Experts of a small language model: width 160, 4 picks a token.
Below are experts of layer 2 (counted from 0) of a mixture-of-experts language model. Rows are named router (the router's row for the expert), down (a neuron's output weights, with its number) and show model dimensions 40-79. Each number is 128 + 32 x the weight over its row's rms, rounded and kept within 0 to 255. Numbers have three digits each.
After each expert's rows: a language model's description of what the expert responds to. This comes from a sample of Wikipedia text that the model never trained on.

# expert 47
router:158105121155131121102173084128122139124168112101109172180102157169063129124104151112140144128158148145147136173051180089
down0:117206108153098182145142194155145088057123095126138144157138134097120171159176148127168086134121109124183094164103118095
down1:163092161218122167181093091175161112176163122151127083132144125067165164142162129167133135208108127129132108169143118131
down2:144146121091108103143115167151174124106101127118150155119168032077116144181169168068150127162103188127112142163112150095
down3:156140172096101110148161147072139073157173150128090162138110087100180189130141114083146095135137114105200130161137101142
down4:106092099173133189173163133133182093055131153113159138110134167146155125142140145094171117122137119080148113157149044106
down5:148074138045185111147079126102084143138157077150144136127106130107170096160117117072099118107145065081088087125085082127
down6:125157158120129162123167166107117127071125162148140161124150129150129112129118116096157113092115143138150185167170133141
down7:122112091118132156151157078101108065133110123158192107119156092135175136187149080158132102111112152118173143104160164141
down8:142103104063138156142130105110128135161096103128113114077195103121088151130192147108100110108099141101182083113132131091
down9:140105121120160103148130090096101152151136139176128140098100168169087100095153109162129123122186087140091151131184112093
down10:107081177140103178068147119187135132175110135129187157127106110178109165180081170079044073113133077135146113158118127161
down11:148162150091149175132109080117131136106132140196093139099141130151114132119127118126079076106161131138153166100147101108
down12:055138118181145173110152158105157109130100079145186110106176125189106195116135152077138089125147114114143143070086181173
down13:115151123126146099094154126121190086129113131118155123102139140108121061115147139105119087156194111129165203110152123147
down14:094136242132118078150096093170145134148137094141109173133150146128097184137175145149126060091165119098081123180150094188
down15:125143141180207120170114098114161114164088154136095152155118113130179151107060078152116164155081160154064165170086087161
down16:161109151164128137115091112153085123091138129118179163092100101085191105106155110147104166084133104160146133102128169157
down17:149150089111079134170105163150145072147162134153121108117101087100086155129104130153092126086160124160118105125198134129
down18:131062131140100155072124132180141195095134106209108203134108092143114142144181077111110130137090110113160188127147115123
down19:139120124109091165085122149109178146184098147163172171121128113132109084115107028182112111127087093148176173130139107140
down20:138084089100142114139088140101145089159124176140127190091108134187201127150135139156078128100097144134117114052049115134
down21:162137097181149151143123061159151194148174187112125140090117157093166157082180116161083098181117132137141100133177121199
down22:115172080152130226103132102181114159104113135110187113167142131163073080096134105178133161126140088091130148130162148151
Description: Single letters and fragments. Single lowercase or capital letters starting words and short consonant pieces inside rare names, such as d-ag-gers, Byd-g-oszcz, t-ubercles.

# expert 28
router:166144146140121165094169101159076116109101118128093139108109149159064103046077130187098138107126150144107107137068142135
down0:126129183188207124179161133124136172140161127146162099140107129125097152112154179138105118112126110098073202147095161093
down1:148130104129131137124090103169070164149128156111073096117133157112088145147197123109115133185104136076168115082144096108
down2:184118118123115113129139165124170112094114113199200153132123118140127140135136101116119067178152098098129201149137119120
down3:143090137131121147175165071167120103082180132133121082088105117099166140133102129084184105145152062107154147115152137125
down4:149176137118058125102108152097154203113158149141160128155092141166078104166123073172161101191191135183164126111150137132
down5:087077122133103093139109140086164170097084107146135104137058101125137132168126142095137142163117172150133106196133126077
down6:139104153098134114122140121051158181102092085142158155115122157075124148145149144087084101058146112223170151109087138150
down7:161156183143118156132122116109138086150145158107057065105135120111130179085116019170102093151117136073137093121104206119
down8:123150118159154134115108112085106154129163091154122135096151179109207155124145090128131106126121122165106089123107102147
down9:178117107109117083170143118148141127124123073071071157131152152188105112154129138084064180091185064142146162125164135152
down10:139127106143131104065117129098166142184071120135095113138140100146157127149128130099149108094136072088158140150161128111
down11:161150165095111093067160122124103209165102109123157117121107157087100113114152161196146149076138126116094189152074116146
down12:132171121089167159138087179088108158174155085129188103166105117121121169139126093104100109099076123109113177130150127095
down13:095064102157116084084152209091144111122157118165143072128114138086099141124145152101135146128112073113133167152094082133
down14:068089174087119066108088171138093142118108111117125142159152115093153129166164114151119120189152092164143157119149132148
down15:088165115136098130149157138145166041163061074122135118159209127147105088139163112212098144180104088122138136065119110091
down16:121133123204076162121155114116150102097150109171161110142137130128105095152127168184071174131133134119116144118141144200
down17:163134156116086206080099126173145132206132116143112196086127134101103123079108141128109164084106026067119116115134153113
down18:118136139124161123098153036079128137162173122150163106101167102125119168130174081089175081101130109097156112103119156133
down19:140105169085166096105129096147135115117132181119134110058163132103152139149111103133103146166121094106121114112116095193
down20:201113134102147170131156182091134125095133132128097147123150129167160165162151102131086108152171151187080073105118103077
down21:110092110112133093097123103204104117145089115110192115082093112149137097142167129097124153191174067096091128099119109152
down22:102183154095138082059112142075106163131099126139091136116126071083172169163121133130111084128083147097161138134089129152
Description: Noun-forming suffixes. Suffixes ist, ant, ism, ity, ent, est closing nouns and adjectives, e.g. dent-ist, Ph-ant-oms, inconsistent, progress-ive.

# expert 36
router:137119155100118116098153137133117139105142083037139166063046117152120088105069179110067118088124149191119114145068177101
down0:150114142146071149132120126081107077188172095077169073164123094131155119120122086142146131124119168119124100133148160067
down1:199161129144041158125064155152173157114107102142144130110139152134138165168068126115188096031164105147093121144124099126
down2:082118151146111090131123146129124192099103162131211128084181115110079108112107099106065143109166147134079131123161156125
down3:111142107122104085163114128112139075102106076113141149124103122111087164164109119109121115123142154158155158106172098152
down4:183067138181143077144180110131078084083153105106102121100088175131117119136076165128065090089148108118120128108061084154
down5:150114104102148139156098113139127170196061103126046123107092097114157097082132143134138113126130053083191144068143096135
down6:129127112158139115138166144038140144159122165180116122129159115115072164147161180168143080131180116111120132091144158129
down7:108081159118134128203150098153171117169087173196148114115121128141135162174089159084125201164166146133157137139102084160
down8:068172068168094132104098040144102142137068149130078125142094106102179145148144097157149113157121141161149195060090135143
down9:133097075154123136147100112139096109147112126112169103077142101141072162159182131131158178083108069129162094150095154098
down10:110165199132130105176147106095090096203155124155125145187146137144147112175136092108101153108105128054133163096159105115
down11:165069058089195071133158123165145086171101102107129088112150116164076140103148129123160129173186100153122070118148166149
down12:046134110177107120063105138135173164141134140118153148125137154145116120134181083110162166085145122155146101128109080146
down13:079197109126087113164114150124171152158051080129183170078168135131173180127169133083124125171077143129153182110120139187
down14:074099171174152093095178051155098074169173155096122105145211117154124147135171112148101107161077155094137164122101175084
down15:147085182121100119103076079165120130117150083147176117152162153083097087096139132084120113075145019101081143156155101112
down16:169115126113141170101147122119086133120139125126178135156129168151099132112133068137122108092098122139127162095137154142
down17:121180136152099091134120167136080149144131127155081176116121126090138109160132114103143125117166151120147117115155129145
down18:103110068137145122124076115116149155131159152104171085133103119108224156155114166101089131150095109084120101115057123141
down19:116154157157150135110115094133123134114173119091133134198058115086130140088056097144162151150187125120099134131173120130
down20:099113122119150185103107161149153217080146091152145082140120070051160163152087163145059100064120111097152142116091147080
down21:153187109085118083056137137179143108149138126156139164179114087172151091091150118119097102104094130124130187144090054148
down22:111097158134151080174141150114066208097100150204158114084175128138045150147169155126120108135072143080171138117200138147
Description: Modal and auxiliary verbs. Auxiliaries and negation like can, have, do, may, could, not, no, plus or, mostly before not or be in explanations.

# expert 24
router:103159186111112099136146161106111139090108112121131165113074191112113108084119142145079123090163170187123137144147179091
down0:140102127166155130149133074109156148126116094094142097151128112077124142161159077134121115048107082119177201121107093122
down1:087108133148075102139092130094149161161144111091180240073102127154151142153119169087107154093111077119133136151130129160
down2:067147097144101084171110116126077116130096099121124100127134136147161189134129162055123130157081158110091107186132088123
down3:123125194038121151150119144194142085137116132127197148128188087067125191070076090150098162135121159183148163097105105144
down4:154113154149125099169148151108169081139100060158143148190159109126183095098207152075105114124110154130160196094112174167
down5:150117173172189143082138130122170175200139085118188083151116124129088140173197085100092130135123134090152125121155140093
down6:100076144139185170094146079125172046126117171114170134105101132133229127171160092119118116140145099109126141140110117146
down7:088102126081075118181140170132112131115154065124140098156127202176126162156088145119142046144123150092147112168123083096
down8:124149126150149102099105137119107157092105104099130134077094132127120154122183087121088195108128131145122128147112171139
down9:147115091141078159091179138150160123147105155117132118135157117154137116140103153088107139192118103158112161094137132181
down10:132131046128123145081112130131090090154163117102123169099078087139126108151151138110127107051122124104154149109097150136
down11:082170123113106141157133114152116148098095149147203183115157162147118158146101181085190112171153117137171138160173158101
down12:151077171123072161149084132138145080079157073111069078144125099091114110123154085143127082127121094159167098065122155109
down13:112139105109083116054162173096132083160088076137089089081170126109057152126109166106155134128068158092140088127087097199
down14:132148163205148119162138111175162103087121095093118083128141125133100093102106132088055160136135168103108153124159111147
down15:095137071193135111140155124161136152082141118111168055173082180110103087150145099098119108111094110114115124152150072126
down16:148153119137154109157132130086117124135094103125131139103145148104076167148093099176166143137121150183127105187167203129
down17:145103109114190113182118178095151119188106142130116154094170132166207161163127158161055121097120114126163175133119130109
down18:167161124132135132157173094140156111168092123134147071108088146165139102097136136178101058161062104101134110118110152155
down19:152083093115132189155131120136125128109140106088083133110115126165063092169164142072199141139092103149194142115140146105
down20:148071162090077075176114150179122140150098132200112172105171139082161078150126082138154144166112076084119089110090103139
down21:098164110155120100158176161077191155168123147228116116099115204123088135110126152199176159162135148138121125142152148161
down22:150153160146149100076083066081149104193149127065123112135115140107159153121149165164094128126142107085111109135101127087
Description: Adjective and name endings. Word-final suffixes like al, ic, ian, ary, que, ony completing words and place names, such as monoclon-al, Albuquer-que, Sax-ony.

# expert 35
router:166102144075071034116154109139081152107126124088108145174116144141094148088148144173113116065141180080134114145092149072
down0:059073109140143108104078115148121170150130103090100077089124149140138131115121089130115128117165101083146153129109117133
down1:182138124154130138135092158136136175144102064165149179099138116132092088118146117144181100077092117136213117133066130166
down2:075127128128135165143055117124088178124139117086073199072121095096145108117096120146154138114095161103154137122154123097
down3:149164179130116077132127121184150118147092084174157125191091127145152126172140097107154119107092133181084094128140146101
down4:123112133131130162127088135168167126128087109117118072084091163157096093114117116066153163081125112147156093208134080160
down5:165099182142127116160142125131123130150159134169142151110078173116118113133074065133089137090149118104098137112090107121
down6:089102098120166139094105169143145151170071133131160165159092113089117052153154136140093141156152179091129100150160160115
down7:147091139078062176145145141134052157181117073138145168101134142130130144141141131099147140168061111142064123089112143153
down8:111156112079127138119105120141102142130167096143081110079123097127147140191109144159079106116116118106070175133080096156
down9:075077136121142100194104116102116095135126094122113176112167099138116088170116151140124058099117105146139151157118133141
down10:124111116164093068156125131082160086148114102120119122168122168118126155138172110205187120143138103154102122091075120077
down11:132142156123094077147061079129098098123133106118205096057143132121105106131143087225076170135142120166124152165128129120
down12:116139142106116162104193108107121076175187130107189133104179139174170167151156167151194082108160105134068191103122072123
down13:115181121131114152087087090194137172115164156210101106079129110115121105140137102161083117129135082096124085132119124163
down14:172120136162088101089106166072128118170129201157133140090131116087100149104144120136115113136110085125115111175132148099
down15:082165107088148123147133080105174173119210155099133139193095141143160128095119163152085123118117211136095132142132120117
down16:112106076036085164143122157162166115106208045172151179153103143145080134119126138193113086145163056111092051089103116131
down17:190115099121144127089092124043143129096105166101118116109127134021172105123164104111164149064147137135100114127220150125
down18:136133139028057105120082080109132125124118143153181189106106105167089136174151136053136111148167098176181168136114155184
down19:162091170126144129178101150078123136098100126181121138181163117113120128138149104113193129126124175104120148088115119135
down20:095169088155136140104190119120143126061127103154134100193099142119147161107140113179136110124181180094160135149130072135
down21:119160162167090143065121137159162138115069162159092135141142121144161092125150201140118084091153144171152130071130119131
down22:140126113164141107144213128162145129145085128175118152124146155147140083086164098124176150126175131156078158121122128119
Description: Prepositions and articles. Prepositions of, in, from, at and the article the in running prose, plus North/South/New starting place names.

# expert 22
router:128136127053124118113201137127118124077160143107088157151063134153110091084132143134088143126141153141103070153087167113
down0:132142133118169117129074118150176129141058132105116129130097145147074155126157144083107100112147136173122107156109147200
down1:104135201160136128124131101119115139122090112136174119094104129135087172116166141115046234092120109129128153143093095195
down2:147147106159055122113162115067071153123108076181118113139122140121111130133117100112122131180120195117195136108106163193
down3:148119150145180246179139108128111158101152115175123103109084170132074116131149122133153134145102188120088139150113089114
down4:108125118099157129137126151131149184077156125114117063122184148135116172091126139131162088122110101118115087144122111131
down5:163164160134127134097110104137161140134099112106161142152130074086169221110123136138122098154115127100188179084114111095
down6:159150154105107150056115135115134091144121139144113142098090123047143096093091104070142114102072170077105154126130117171
down7:102126141103140133142128083131106131097129128132196111082121133145169196173175106139164079146193117076144172104157097135
down8:059140124131191080140138132145126180129108135185128145172102101181139144147116146113135098178128132121124200060097163168
down9:142109141135128119131101206095090100107147134148124153151173126158194131169200156130085129174049115122142200148124105130
down10:137146157099166130130140147155165094173098100155117131099057151155109129133160070143093152044137120126093081114130098154
down11:178166125150104164115149109180111160120094128153122104142108130139141184115150125122113140099144123123159157107130069150
down12:143124080142148117123147146132143164100160106153107164157128105107182181188120104119174110095111105125141116161064068096
down13:164099103101126136116091184134140149131176087141083195103097107094110117121134088149123132096189082123096231121172141189
down14:070061133085098089206061085154151148165138060141174104092164133129188129099148154177156077132143085133063144095141121119
down15:148144125093121160198168113104135131100069127104128125097108127103120132152166131159065143177097065169158153119160094137
down16:108109127115114164114157140109063122109135113160091109062108108099050202145147127127153150161119201174169132121113129106
down17:068097136124216175120139106097116147157128116148143103168155129163144140170093139161097162108174192168103127052166136098
down18:110121152147117139156139068064115187183161052176153057177118103057088082133101175106123101158159091124167154152144183128
down19:087071131174126099139120149197143133167068151123091128055136084152106185143187113147144137146084093169106149124181182097
down20:150167112115095141077094100131094189086139162121153150139150143140146156130139110143185201134102128096111136081157162139
down21:095161089142094148192137105117126121137146155113100136163075121078096079108095130076179041119156080085136130159107124107
down22:109178159124128127173149138059163134135049141083124155113173135161137081119162137073137142152165119075165098076108179110
Description: Word-initial consonant chunks. First pieces of longer or uncommon words and names, such as Sh, Ch, Cl, Var, tem, Sum, often in lists and titles.

# expert 9
router:115101199151070104134142146149092114017106089118158122065137182133093127078086175140141122109121191108119062131132156098
down0:142134118146179143145190167216182094084115207083147067141135193148116118146113116132049134155102108134130130144148058153
down1:121112139138130081180120108046121142151105121125134101154095144166155138146077137123108139134103053150124165105172164124
down2:143116086124155156226123113089147093138121149113147145102137104142168150158139182159087112131154163138161160102140147173
down3:140107123074158050114120178131161154111168164160099132151109121103163112161179222116095091159087092101137121181099129154
down4:080167113197153155115137093134105127083097183181109116071108148136105098160157122134194124120124143094116123136158190072
down5:123089150173123139118133080155107112136097164140117089126172127095131148165102128141119165152098156134127129101176141125
down6:127093152194143154121079122156109137073125062127139131209131119118096115141103087154065124104087092115165154140169128132
down7:091102110066090108112167090144099068162119158120070121125166151118129128142183087151184138117111123132072164135108075147
down8:100186106132098130136140103122142173150130124119170102151106115102159135145147185078179144131092134130116107163170146100
down9:144141161128158138131184126105117070187118105126124176120115194159156111140148130179120094107114115152115120083090114153
down10:142086105061119128097169156135163105157101171185157168172123131164101142140154140170154148169140135158097125103115138132
down11:129126107092103138103093035130109144183121098148135109175122168172148117198140082142178177133122158117105175114111090153
down12:165082090103101136109120101163134137159143151165117090117126146111145117111118109138116047137127120141158106095150173152
down13:104180123132171116113116104103097154149116074114077153119098131123116130119117130120159133121112163102142149101122099139
down14:145091175151124128194168095156137121147135150069073106183147110140057114094208094137105139136138116170118168110202161174
down15:162158148151093111095132112169103115173116151042103085030104117116183122139166115136082174137156166149123143164129182114
down16:109199143074157164139142164112115110118106101123126138099171135139135185120172100122150126111117071093132156117063088138
down17:131120095168100122127116129122138117125107127131131138063094151133152112187137094125214138114114120107129107184098099104
down18:120105146145113178153086110178107181185154105137114109130151075160151117147127116153165130037142119103128110123140097104
down19:101100109108145138133119129102149142106127128139089138138154065130179150188109124146095158169070163132181149086154153124
down20:086181148162090133094081119092118204136142102157106152112105145161095142150125092119084157133104112147158133115174110086
down21:153071128079130100080106137115111155109099180124165079135084071138117178147091166088102097140166111125096151085187074175
down22:097197167205149147075129139136136101134106065155129207105152120070127084113120119132132123108149143125093118140084068149
Description: Mid-word suffix pieces. Word-final pieces like er, ar, land, man, ian in names and words, e.g. Tongeren, narrower, planar, Kalimantan.

# expert 30
router:182127127125075102148193084178075113129067164110079148116144129190136125125101115144117092153140128137121086131091126131
down0:104131169157123120118113094133125100128167160197125122091073056199151195141133112116137143164134138094101163154150125102
down1:102141093129101107118076191177156138181094139133075124098095120132177122121190121091145099132120084090129139148096142169
down2:120132098099100098065058092130086079197136142160102145092114119131140163136173118125075112064201070119134120093082139142
down3:163107073099090171138111124110106192188121129128114119115147135098146124107159104090144088103091082159146100125155101135
down4:108153102145095102116143150119128174113198114146130111096166118106078127116138171142174134104114070195131105140143037161
down5:111153103157129086117108116142120156119143090101156080120202187161099127069160142108196139075111162141171138138092101133
down6:127148140110080114185159107161160080089077151168142124160107056143114126141171155108170064095138148153127132139151132159
down7:066109116074095146091057138139134114125132097085154150142124143158157207168130051136170118098185104164107137161069127119
down8:158140083129178149155095105084160106120166102104167098162109132116060063083129083120103082128131172154072097113128133139
down9:174142089159104153149090075152148138163161090108137137157102095122132123079088129151173133108082098040115137151116092102
down10:171152093135127139167121140115111009088097145090151094086094082093094057154095085103124119208134110107173133140118119166
down11:071193082132119124105148120132153187135140152059153093132094113202115120120174141106096114167136076124127170102178111147
down12:174156148145112210127175082155125127140149114142121084132104123183098116175108129128100106080101089129143192136106184143
down13:119154081118145119136132132189090115163126108101138096123138203137128104138126132157074156109153124156111095083133154169
down14:112120148178094170063126035073108136152112170141118088145160124104129188187154125095171144127185080145127130072116166091
down15:096089142080114113150118113132119107176074137148155121159118078127102074165171105136094150134136146126071158112169143182
down16:124127156074103106068079119163160122140144150167103100109128097086163147207128057095165177129118135098164133124158170143
down17:142089143164064125108153146123175131156136149149135118166136168159147095184108116167161143111145106080131200113138146208
down18:112123158145107093146114117145152151108140123154132144198144104136140141095162145137150082144129073175160145147083107151
down19:176113104146093099125153110068159137100106194146087123116148115110057125169183119132137170127180160093101148202096182168
down20:091186117130170080104065084105071078159134076122113118138142138167100179213118129087117117091139126115154169129119150107
down21:100141135146102081121139128095147118167074088130190142097175062120119146184134165107128136163091172104072142108138111131
down22:170103122145148143108139150096116125135132134128137127129170164173108135049136143098154112154109138131125132141063099117
Description: Dashes and initial capitals. Hyphens, en dashes and slashes starting list items or joining compounds, plus capital letters opening names after them, as in All-Time, Seattle–Tacoma.

# expert 4
router:189100081136117135144142070123121074114130137139124152085148127106089137104091179127065140058091169115116100140092176124
down0:124098144151207118091155171113158117120193133156108104106129154124116144150111166112149141151097106170068112194149114067
down1:084117175080111112106108067134122186171150101144097124093092112084060187148109062147078114090129103142104122122144133112
down2:110132128128109164102147110150143157055126164103156033153102165107100125129065149119102148076114091089143122150122155173
down3:142117168120123113180123159153098084157116147114150096124142127149091110170079064127131157149134151103172153107088082130
down4:164152175119071104192067156120115128060096120131088081109176117135092154125148162158073088081136053138157143163086144111
down5:114093069134169154138123116157123110089123121165116096109097171155169140137102090132117177182128073072150180116141142145
down6:114141140132093111127112147156136140133177158127120130152121114199130083121183115130111154089066105107150095057088144139
down7:122137192139160111126122118158127135137145139122161141148154087118103161123123088133110121092135098106148123103122173066
down8:122157098091148076189122178144193120083108084207176132131159144091114209073081142116155126146068143204134112104110110123
down9:132078114073165113153124098097149139109093091147126115129112164111155101125078137063090112218101161094114149111153154156
down10:122143144156135103108180153169145088122133094071092096116155127068179100054145165154127096071115097118153149122122160163
down11:132113156140101092117130136127112157199141144168115153128169138131148145141142136100156147131076100164097169132135143142
down12:119151097132184199121095103173143136164111127162104036104137164144140176129125109152163108153101130102104116133186135115
down13:164092098089076147178112097228059074144143118118190074077127099131115142095146148125162124151123138120143139084127151144
down14:082119106099060117200118182091127154086124111073073112135111117109102122094121105139164126130128136141137139122109105187
down15:101139208162098071107135154151106109188164153128124143146170161142157057119174133126102126160194106146115178098100084116
down16:176145142145108073115099106164128133149141160054137102142146097110205124141127112146191101104077168162115118152077131092
down17:174102106124150177092181147098197131131127092163153127083122092109139165101130183117124165134146157081095132169162143137
down18:074108155136072138129123113202157116170125163142158115036101162134143078097167126103105146054090049150124097113072099175
down19:150129128076084117120091137127077157177108104160120182092154149158093111090188131073097147108160124121134120130163172145
down20:160148223105157161162106095188188100080135125161142114196111109125128110143161128074144172103113064160111155120134149139
down21:180133148111153114082130128159148164120095145157125100130156164111133121158108123113153127114161140047166168158084157140
down22:154120184150118081091132132143110133098123132123103128130194106128100129093158102140049155144189034081145171089131107127
Description: Pronouns and mid-word pieces. Pronouns he, she, it, him and the preposition for or after, plus pieces inside names or words like Sh-ift, seaf-ood.

# expert 6
router:121118120086106101171168088135052120142156121114105165138097113193128087147122146140127157111113134094133099134076138118
down0:094145128170062147106161117134199131120076179150133157048115128112144116151167175094086118072076147116129139116105128120
down1:131171092141055133102109140159149160193075134117142153127094087120101166147147122084090121095062069110072101095117155138
down2:216139165114132124096109085106124152150093109105136134117138188142070134111141149116103160107150186117116146102073108168
down3:149115080122083141110081160129103127096179100155099141041099136164162125174151205165098123133113166105091153125171080155
down4:117146140145138143107167087087122153086104079129120164112207117072109199161117185132163109138064133099177128149134142097
down5:155138097181091143167074114088205097125129125142150108162134084118091185145134158093052126065136132098119143086123136205
down6:153043101122152164112124031078117126157140103200155128141122129153140138187150131167079107106104173145172142171119137166
down7:073159094124135143087050192078131124172154121111121091175102100080143140105093115132073158144144108142120182140163107079
down8:127123127164168049099148133126188115147124126190119160099157107180143129145116086144137125097083069155135173105113141158
down9:164118146131111161155130111131119125131126145213152128124145114076098147110171156115133106176127133081121096153116131096
down10:154158121110062115057083180127131156126115091107167139123154118110104146109185116203118126174177126145110169074160101155
down11:101070143129093131147122087121070110186105090106092104106156065090101138142184160120101179119130151109171156085121133148
down12:128143131135148179140104146076128203118118173108106130093109152148128136157179115122129093112109057125179121150135133159
down13:127121158149125093207101131119178084118126141145143114095136118102085141116132088122109118123165087080139134138129092181
down14:203087122121183119095156112129186105169119127110083144055134145134161132113133091146189130082086088108118184145170100090
down15:074135090117135087081100128121133100168142176121107148072148169111156118077159078124110111137136083099177170162056186151
down16:034133181139145115181114127151101114204113150176088166134137119117121116093120125104105116156161067114146187127097133121
down17:173155102104120121086103115156154155187127117156108139140086150081120145173105155111102111155210127148077132081145031124
down18:127187125126160111136120086155134113166120133199142058129110104132172146133150109141181216138089104166133121092192144111
down19:101149118085173146162095096132128184147167100166157152071153141178165095165166132124105107108064162131173157087198113107
down20:173065148117108159154123143108150112137110125149120118142142145167176119129131118112058117166135151135125191126125166151
down21:098130117115093114105081103177140079108156087139134115164100120131169166157113154136144138117094127097209113096156140152
down22:116106195128136116154089109128153115120106105098109058178100171135150163101110101102189090117110106200170131127082127137
Description: Capitals and hyphens in names. Single capital letters, short word-start pieces and hyphens inside proper names, codes and titles, such as Jun-k-etberry, Nicholas-Joseph, T250.

# expert 44
router:118107130109097157109190115151059112102121130087138140130123160124084104134132117093078080127102096126127107114179152066
down0:066134163181135139156153133175116150141106135096097123130141116133151154139140194163150108079126164118180101114035135095
down1:136153123100118066127129093117113155123196151089132120144130181081127125135111040123106115110151129108149115131181074136
down2:132109117175125143053171095115134119107138113144172128074115085082120117135114177147089132179119183124084117186062076143
down3:165180103132118176129160111084071153122102121090102143081147114132125147153112134099108154172101125190132219094152157148
down4:149094077191146139098142128174107116129131126086076116138099131173111127202102129114147151127079180164145105107118081128
down5:081156092110134186143177093162122132146142149125154150133119101165192128108160116149162180119213069145139185141177135152
down6:090081103161122073096145159141105080128163159185117141167082142082171161157109118117134151160139133122019166146232096066
down7:119070155149133190153081109158088086095155127104155085096127147138129066161160107105145091151112090177132092106149109102
down8:081111149153150110141065093119123107127176116163181103095155121071103092103144135177082136095149144149112085091109112143
down9:150054140130167140135075110060128155101126094083110116163125130180155151093103146170103164096080130139135192138104116075
down10:109210147131102131164061128121116124209110155136095167132096132138139066152103037103125153091147165118088194146144178152
down11:190096161067178140144135092070118115139110118074162091116170092104151165097100151145143146096064091124167181120136125152
down12:126039059162135168097182081140150143161149148109108153117132093125182136108086173133156193179134125100077153090105149108
down13:111152151121132105113167138144195134092109146124195134144109175060123174126180121174108171096101137096122137126121123154
down14:119094164101181152155094150116132156118070085110109157118179144097138128135181128085083135122119109174107140097144144207
down15:149181091110184089085153104110152125127149118126075132149190101115092102151142067123123106138126112186096186127138132123
down16:128057080123101136150133160130097191173115112164170112131171137099117077098087144130131202144094133121126124103134184098
down17:118099096156229176099125068105150119116119067141116073166150179149121141132105081101110163127074133134137161127115117157
down18:113115076186146085143133128094102145093136165162090113171202174143125103173167193138107136123046133192105113132094133154
down19:080101168153151108108124139159149115116133103148121108143052108169156204104162157134094069162129161147180072078083083110
down20:116125082147102098146137129196144152186164196135098119116069113101144098163127181123188154104103088112109119154097165126
down21:180130121107127098175129108183132171131107169124157080141160152108130118101162135164158126095067147134117110087165100126
down22:065105114164142104132120129117118146138114097146148085094218176169084155144109211170052090154079108106132131131147135087
Description: List and infobox punctuation. Colons, dashes, line breaks and pipes structuring infobox fields and lists, plus with, as, including in credits like Flávio Migliaccio as Chuca.

# expert 5
router:140101127130096103099149114142114161119100143114085145113159231153102118122126146126100078124134201120124106196155159153
down0:146162112199054117118111158151136107158124164115137154128071120164168174124166121073132083093151092112085114122135156125
down1:088103125126108123128092113182065155070115120088141141131092058153140152168204111132138157079185127120092087113103130134
down2:102136158124160101114135109123104156115100134165168153126138099150126157119119074182117223144088126086116155134135146128
down3:134102124156142154117070082100186114102109133155109131147095145080130113099126163078085058159140078120164161060141183138
down4:136107126115160169159081134108141080133145164176158183167109096118104095202072152147128145125152089192112108138159123156
down5:131102098123154126096069077155200124131161105101111147075155143161125097150101159087159120217141095138187123162117138203
down6:152122132140109162150113191123169137138124097099134153100075095173187137142114145113096098158142142086136115086174084128
down7:154145105097104170144079147112186125102100111120123117146185122119035097094149133108114092149161121113106154143113118127
down8:147114099080149188177078151052113139093115109162121114088136181155065125164155104135160126144138119175124137159190093155
down9:138117137182126177082119099141157114103090143157116163029159141129103136117194136122120133173128155162119071122169157138
down10:117195179110152165135167156235097061095115105094102148141126096171157065142127121129155077166125081135135145083146173108
down11:119079099190146170094128161117116111151170127140175073058124181164114147128107139087114073113117162156127202122088136088
down12:135130115070183117122093175159144114130088146165206140136086080131125092171102147166092144155123091202161145107154118102
down13:182126082105141147125095101164090149155188181134099157046130130089131178140141076094084183162131086137086187130129162152
down14:159105068136138139103198118135166112173137138120100103149133101117146128118187107173100150175059140144118163110085119135
down15:096162165186157143110177170179108141154114084130132173118114095066071115178118132143072156143150112145110167150061066074
down16:108135151128132143175108079101139132124171202095097162076135132099099117159171105141132163144146150178138131102112208135
down17:156158116132135165170159130096083125097127132114198091099119120153153149097101139121166158174093189103157075073159111160
down18:096093162077118115127112145159152088178122119106099119187095117137197111120089112120121095132111144117120179079062133092
down19:096139158098126038133103132128124164222081111194177127135164083121155142170128117157108093098108115062134153122167106163
down20:160119097133083146130119156036155178088122139137167135134145216066134178137087167110142136143128166113163144127153094152
down21:162072140123100092123143149141123134120163145157184144137096082156169113113136111149105134082093201096150172160133112117
down22:126127108139129103174067085140081109163137155161132175072125115133094098099131136184104180171061144151111108190131117153
Description: Line breaks, row starts. Line breaks and the first pipe or dash that opens a new table row or list item, plus table separator rows and heading markers.